From a checkpoint of a small mixture-of-experts model trained on Wikipedia: vocabulary 16384, 802M tokens.
Below are experts of layer 4 (counted from 0) of a mixture-of-experts language model. Rows are named router (the router's row for the expert), up (a neuron's input weights, with its number) and show model dimensions 0-191. Each number is 128 + 32 x the weight over its row's rms, rounded and kept within 0 to 255. Numbers have three digits each.
After each expert's rows: a language model's description of what the expert responds to. This comes from a sample of Wikipedia text that the model never trained on.

# expert 30
router:121078147112139155081101159070158141127153102092106159090103167099169151084093119101129122168093123158101121129133073070124119168140155124117122181177136202108160118145095132176157166128082184165087106140150134145122137109102127095140105150156078123144148139156127078161082141083170093099102130175075130147140124079145103123182080077086150109156104144106121118132118121122096065103129145130112093099089085067106083064149173129145141115184118084174155124148142133136180198160160123066187094111120111147046081098169125151092122100077143145155134194103183132101129097145151158184
up3:112087175155114155139117132098074146157192120152073130068142137119122107225122168193105109160138096085118140199148114118125094171103157145145161074152140178108150074112153174086151119149148189127118160086157104147132143121119043114112068148168116148123124091161097116210132143174127129118125077130135149122088139137131141172144134126080134107125151134110187171129110151073100098241094130096110105168106178147121152139172098137115138084134146142093156123116119164164102080174088094096203153154100105173154178124155087091123094156089120136097096138129134158152099158143100132139
Description: Wiki heading equals signs and the line breaks around headings and titles, e.g. ===, == See also ==, the newline after a title.

# expert 61
router:135067150158139159104092169120136152107131175145117160099162158138160122113105150100130151143159130170102074127098114117176156165141180107099098144071152176115161123154141100114139133078085169189154084127080073151155049124098118112145083098145111052175126176136104146124127115104160076146123122094057141198088118149135140178161067116111146129141096147109132136078116140142126136121164168064082142130101087076146101083105170123121107139136116120194121181183164122151144114166129129133125090075155126210080099129145175144064120124120127176153133146102136168074113078200096133157
up0:077113150066160179165085153119074193139108122055136116067149046134175166127109116137161162112114153144162083136100135167106156144155103139146179100151133153148105201097146131114155109168143129137122159141105087074137114143100087102158118149160164171153177129144136155130113096131226140168118139118101162113162112153116133168101147121132147152088130150152127125072128093112136123171107141126186104158117129169162161122176128115111101059152119102149047131086132106178070110150100121101070111101112129162130201154141116140140088129106130131156144100128102209076232154141124159114
Description: Final pieces or words of place names, often followed by commas, such as New York, England, Orkney, Yarmouth, South Wales, -shire.

# expert 62
router:102133137134119170128080186077149142114109150085162135110112132134140126069091135123051151171086175132117127167106146127116140182126170062106085201152152196097152134132127097132166185096065158165130131140139058138198100110095110121186097113148097078155137144136074098180077135087169110174163110134114140161159150144128091149131108089079132097153080203123170139109149149052128072149161156103085097073108122078104127102158189166131100115165159097145155142159155144155147176147143118122125099106185122148091105123146172139132133114133152146139096175109177166108143102116180144155
up0:140137087097165075110154140122079078076134035109122163071129133144125106143082084183136090069091143132079123140083118114104124163098132145144153122105141114120153084096131127106085184119178149087139144145123155112105120176146175074082174185138112151097159103109153079149104093146180106124132107132175202130165143190101180216143100104103103174154123126128116157122141114103117134102139085136077121128113123066121149094140144117140087118157094106103182143185112074123204127159178113120160122113130089135137071110112144200140111168145113128155139112024111117084116120121107112156
Description: Copulas, commas and connectives in definitional prose, such as is, was, are, often, also, and the article after is.

# expert 8
router:116082151140126134093116117106190154095185150119165163074155192156143128124107153116096161125148159136104087168074089125194129145199145135147139143100177140141150137151057081105166134109116143205134100114120101130148065080112136085151092089160085081124148140149128107121100122103138120113155120164107141144132105092137159184179087108100118143126105150108131174103168165102094115153151131090095088109150048106101116093096174141187089067137130104165176140182191112167160137148139070086118102090163114191070107068155135099094090102158185163125112149075150173110104102123120145142
up1:172160182173124148141138132169106142161144169094122128175160176137156136101146119132126182157180136144107081059129169112106111139151131151118108160166129090178119149126128117114068112089113164045106138084091166166103123139186142104123127128159128143134113085192167108115111136142118120107137159085139138144078119099188137143104103114110141138171097144158164072199157103083145144081086112179150160099135129095100081130143110118063084138191160074070107154091174106145136108114192149118102123090089144117095143186061130118076134100087102127172129139104117110168160074078124043083
Description: Nouns for organizations, polities and groups, often after of/for/and, such as government, club, army, church, city, family.

# expert 37
router:154112124158178153152069164093136117138139181088165138123122147104182151070080167085116136151101185116123122115099104126162144136159155101092106157112141184129148111170125066134142182082103122143108089154145105138137080080133120104173074121170065115137149171145115112143094129114141056097131096124126064173162108064102140113124097054082145124114131125094141112128122157124109068119199202103117047109097113068084140124146143142157136056098183094161140157166144150150172199130142094115119112128135147166106048143127144156121089057139141150163101127106107160086115144122146133172
up1:077110148145136178131084102075088164091158120102123151151118122023141163135172138083184160111135108096095112122130122115077148099175162096059143170103129155118066074145124091137119119164161212104155101153100123133135146172175077121142109198164164156104119120118114172095115122125102132137116097138126122160078111139086127072124090155107167138167102144125134128147181110127182074166070155098098154087119175180196117158189140136127106153087151168119099153132097058090138134123130121100144142061139074152115149104075143145097165109129155140174158171134121159120164188165143150132
Description: Pipes and semicolons among column headers or labels of statistics and vote tables, such as Count | %, Votes, Candidate, Apps.

# expert 4
router:089108120164174170134102173107159182097150118110117147126118162138093146069114127117073133183073164126121133159069114129185148158125145084126113158166176138152153151165079129148175208103107140187150121149119118167132092106101106123154088121158106102165172114177131116134076129121175130083152114182104120122126114102151147146164080092062177097141135162086152159083144189061117091163114144114079107137117112087129133113121133192199112079181169124156173125180146182153152152133141080067119071113135092167104096093173175145145127123144192136160129177127140145101148093143135173167
up6:156168165161117140082115083070126157117156097112145144151125153191106121123096131067146120099170171159148086106157205157066143047147146125133139141126098095105180092165085145132129140104135107128147143176126159109122148148080149079098102132114058091100086152126060087139169159102094179087166170118102113075095128150117105093083090100153131162099179128108132106144086092182122116118121094078142150127144035177163136132125125023116133102087146164130126139127139098155204138147111161124176095161121143146159106118091071098136135121139116121158170129129177131125112137105075102181
Description: Degree, quantity and focus words in running prose, such as only, also, not, more, first, such, plus -ly adverb endings.

# expert 24
router:114071131175177157155132154080157110140135207123141131092077135133159184096083159073153134170112152122110064141114079134151131136162169105099086140116134149143132135168072071143168156118120144153182035151148109151191082116083148113142114072178119095135108178123164091130091148116144060082148090109125077144136113112090131134149112105139129136173126154087175135129175200134109133117171180091119054099149118070099111137118155163152136123099126099128141152137165121111180171155202067125198105110152164134079093106135152157110093115154125124159076159106134142100144139123174146157
up0:110107139128127119094174138112109120082068089122153132140087136156148123123149102146092143177062107037159136130144088098129140133122175134055133162125138152135116117124081135150166115126110114133139168091163097146148121100096078178116139116202074208159140147079090095120143115159138138151101114111096184148104129080126064170108096124152134218117126094160148090149118185081085133133154096095077101167158175170093110118076188144126116184147128097143140105161128116139197208139153145156096149094112159177104134175143118144142102129161157097066072140123168129119145130147191080151
Description: Labels and field words in sports tables, infoboxes, coordinates and taxonomy boxes, e.g. Pts, °, ′, game, Animalia, career.

# expert 15
router:191106164120171148086110150105170135121099140133112120138155139138177152097112141141090169130149134135093103131089085149197150155116147097116100139097157135097128121152092124164110158075033166181161087097082091145162107118071088122140148107101138080150163120169155113141110152118123085090183135123047080164125093095132141098215091091126200116112125135137130173136163176139101118107138168122121131087131144113080113119136183139126099131156130094151141144182106154136119148121143074124122095113153113199103102125187149162103089115159152222160115098109136099041093100180179175157
up0:108118170150175146127090112161120086144100104082140121143119097116201145081144092135115133145114130133121123142158086111186139062106128148144110166049127102075160059126140162152116108121147087137098097171174125101107068059136144160090190116102196185110194120145116111161091120157212138172080088157120135088149084154125093093140111092145125111135113126106077111073095143124120107068080086128087113083133127077159105150111192158106132130105150136137134154150139087136107145115152159125121145124102087085121132135098105181044130068115135080149069079146145145094143144108118170068
Description: Word pieces inside foreign personal surnames and given names, mostly in sports and cast tables, such as ong, ury, Mus, Mil.

# expert 33
router:150084140146113162143153146100189133133112133115123153096068158115170171076076170060153170166143125123154111097133062117135129114142175120094113162158131174104145121165113077168143149100094164157123066144135124172115109105101092135179129141186079098187130177142101065135063175108164076100147149122105105224152102110115092101140138067106120090182087156094127121136146147123083092118154158112135071117136103043136064079142172144141118098150120128140135175131140137142153139173166120066149065122149139181081097111159148169107104079104151152141126151115134121077110084139141152148
up2:126162154099100197099133130106150117124164187161139173127137135158113065102146142159131145124098167162129000110181101144145158156160094110091076172116121118093136158085135137081114105120113109146125138121076159114178132102120119147120111177145082153130184102137106128155162111223141160160160023100124217112104154142172141125069103190096136151166086164126134098171139118138141179132143122151111095096129104143147133124093152115066120172132082154130181117136155108138080107158163143124081154088140130148101167143129129095113182129110150163153153083160128172081135153121088139140
Description: Line breaks and list dashes starting fields in infoboxes, career lists and tables, and taxonomy labels such as Clade:, °E.

# expert 54
router:157125179126122129084103165133139154109130139120145164119149153138140148103090170138095162125113174149137069145106082128152144142152186102111139142129160170101149165148114127119161144080098190197157075135086085148160072141081104088131144098111139061146127115178145111143139159093116083128169098108052091166120072106151134141217110089129142103169122158123097152097152167124117115144152161086079112123115104143092051124112165134112065124153155114174142190192134153157144136114147139125150055122171102212101107098157210132086097118171133193171155105084143101080136113162145136143
up8:114136129105184217114074120053129118133134118093172129199122135176147126164122111164150155144092118128172086128142115163101158092170135137104148136154165142116103148053175113094139137165124114144198132129155158133105132129134132118110130090090090130127114156129140150207164201145149132152133104046173145127166160105150144164116168157159159120104080126145094155129143048114141113101159064172084123173109104116105097167128127156077146119079145188085131143103150056094159170112127104112167096146094197099119075091095143083129204128151147169153095119114110088136114167149122176146
Description: Word pieces ending personal surnames and given names in tables and cast lists, e.g. -aman, -oni, -owski, Jones, Jr.

# expert 41
router:086119137157128136131085169097165178107119123102125173123143145166150112051109125151096182169086175166157086128084097133170135152146169053137108182112141153133131163150119119125138193099109144171157126177132104147152135114083101111154111132122118111197119151200087119158108113091182122136171110161120084160116118074105122182162098098052176084137096164107134125093146137070082116166136144112066112094165125084102110110109177142170114114174192118163167121165141190155157136108151115098190085121224125140141133093145136120119103127151199146161139156138148153100125081150156148166
up8:055120140165080139094146115100137117142170145119133124141150098119124224166125143139136090104109128126189107148195164107111082178121078172084144151108102094088116138137149072102131141114144133081109170076152070182111126081143094084131107081137223144092140100114129194114132109118121127125099104128166065158109077140123184123128172113143101190109109108128162115163128086096147159091115164162123157152062173124098166096151141070079136075164128095111109110060139099147104074112088124106130111115201135116116077087180114090120090138122170129127145104158101064147161126157152140111
Description: Verbs and auxiliaries right after a subject pronoun or noun in running prose, such as was, had, have, would, has, also.

# expert 14
router:108101196142172147068118103138210124166185163120149135093129152130174138106093155117157148139148178160111074156130107072161144189139156104112080133093104147134137148157107107128125123105102126111155109156113143143173105138121153109152140086093066078143181136130163081126094197078179097161135154199118066162135072113161129130152091122087162132161101137128160166142166173107115111136149205106121109137122092117073081102118162140154107082157114084147139122152142135085132200142196110118144097117163087133112129105155178091069088097146134150115109103067168095074074141173164171133
up2:180094131092150079163146140115135117063097123105026169091105122169166099096117143153154115106122153128059064181157147137164169156087101130168164127116152083089127164110118131134110124192117118118188106092154124148139093148149065118134101099153135131095113148079113099119145138147118123139033147099068154128097085151155120164125052129137098130093146160160147116105106115162132186163121119120068193129165081112202124078114151098166092123084172167130150164186171084096114131105157102145144094097162117096121143157110147181132111125090144169123107169056117153146135076124159121114
Description: Short letter pieces inside rare words, foreign names and compounds, such as Turk-men-istan, Lif-eb-oat, Gbag-b-o, Bh, Ph.

# expert 46
router:128098159170137155082094122119178120131187165107114134103161154126132149135126164129118116131154168150107080156098082064144138153188172112114081146115173181114129131171099083149170148087119184181112097160118087161175076123113096095148130042132106075171143145186144118125093104107153098100168103123084090156106110104169132152193121089120116121121076167135168168147180144086126102124121125076099120114154068059130094089133201120188081116149115110170147142107162147109181170150147144112165109118174178202088106113141174111101098114156130161126130153075178168123123102112136139172
up1:090195121191160118161108133136120157090169103141123073177117121128100115147153079100094127213157074078079138113107089196123141114126147141133119135114079144140124139101159117121191142131158100023169137160103147136171134134110159123164147174142176110107116121132107118134121173151174136141146104143124154202154114137185113119111108121187128159153136120107178102112151133101115129133118115132132124201106151199068114118112158139126078208149160123172162119051189177062147135087122159140161133152128170078145155130137146070134054112101133202102135103100114155155151137099101124128
Description: Head nouns naming organizations and offices, such as University, School, Centre, Division, government, Minister, Council, Party.

# expert 43
router:151126106167108112096071199084189111132176118089126155113149182119203142083047162069081106121093109153143119127084129126161118107141142106106060155128175197151137152147123118170155175106079123146117094113131090170161112139095080116146125118110090093139199114155113099181080100126138064133151095123110056162106103100102133118147109095105188112100112150109131115129167136113121094165168134062111110108091096088101092100127155139139130105125154086152134171118160146125123169132122100120140113110154118180115065081138143174077074058102142212117110135093185139077112118136138111148
up9:099119097105132115080104102122061088146082207133139127104090110102160100067158152113149132146098141096125094111142157120131127077094138175110166117107151080191105107154149107130157205163132138144184129145101110146145155108128156124109095150067141103173141163088140132107177135137096128159171131106105055121137116106094125162169092134113149087117008129131145159115106079147084109075144116175129116223171119173113098165155170098130107108125110114144089144145191074133122119139106206049154120131169076099128103094093165139075173127130132156143112160153123129152105100175092125120
Description: Pipes following numeric cells in sports standings and results tables, like wins, draws, scores such as 11 | 5, 5–1 | Odd.

# expert 9
router:151130128176123169088127170113132168146095164115117175132154137153143166100116180135099156107135143149101074120108087124174148151139160056118127180121143187080140125160081134154122116070089125191128081110087125160143097159082131079142135060106119067163163109161156112162097127085132111082165104121091056154156105078139112147209093075108157070147111160146121104108131176118113106181156163131093116072123113142107091114138181156150114104146130086148150151161141135115132137121149111128111096120159106173100125148151191147097075107173137192147144091049140098035134080178154134133
up8:159110094154121132127108150181171096134096080133128081145123159166147119079166142153061139162096061122118104104156184138139156098092130183115108122133189099149118108102100188145077150140169131124104142160100113072163126128151158167115120156131114026151139124135100122143164106140154074083189108142088072162094101165118115090082123169077116160102142174171188063103110162101170147073152100121129158138100162096140107162165075162065113199161148092096085118144177126142128131113145138150159077148190189147119139135125119168113092127082159141121108137157101129106114051153128100137
Description: Middle and end pieces of non-English words in titles and names, often with diacritics, such as ai, ș, ż, iy.

# expert 17
router:142115163120116137111087178117175111161142116104119172108120186117201126064042125089119159154121154161152112113098115126134163133154154090120134160146168211093171154172121103194133118093087179143093103128130134214160129127111096091176126103159106114159157105145111096133103169109174102145144107154044091189123122124116140121155100107113172137128087150086129123142131111141086085155161155085113115138132125074149073088101159151135139128151124134141162196139146149143154164183139108098134081117150095187093095091122148112095109078093163171150143150120143105026123071107185173153
up0:102123171145104146149157111158153133122112151148157098116092145177098078140139145100158148114163133095155141123154136110101170113187128114169139167090168184139136141178162114144126203091139102032165145083159135131109142196113106114120122158072165086092101139131147095086121096154131122084160140206141153162106126098126147146213130169134122133151172134105153178089148099153108123120109169128098104137080079112132136089139106111186167133165121071212149122144123129106105129100154145141115130183088117124097106146202101134153183178114093165171120087094086153085086067143083046146
Description: Line-initial hyphens and pipes that start list items or table rows, as in names of office holders, species, film credits, results tables.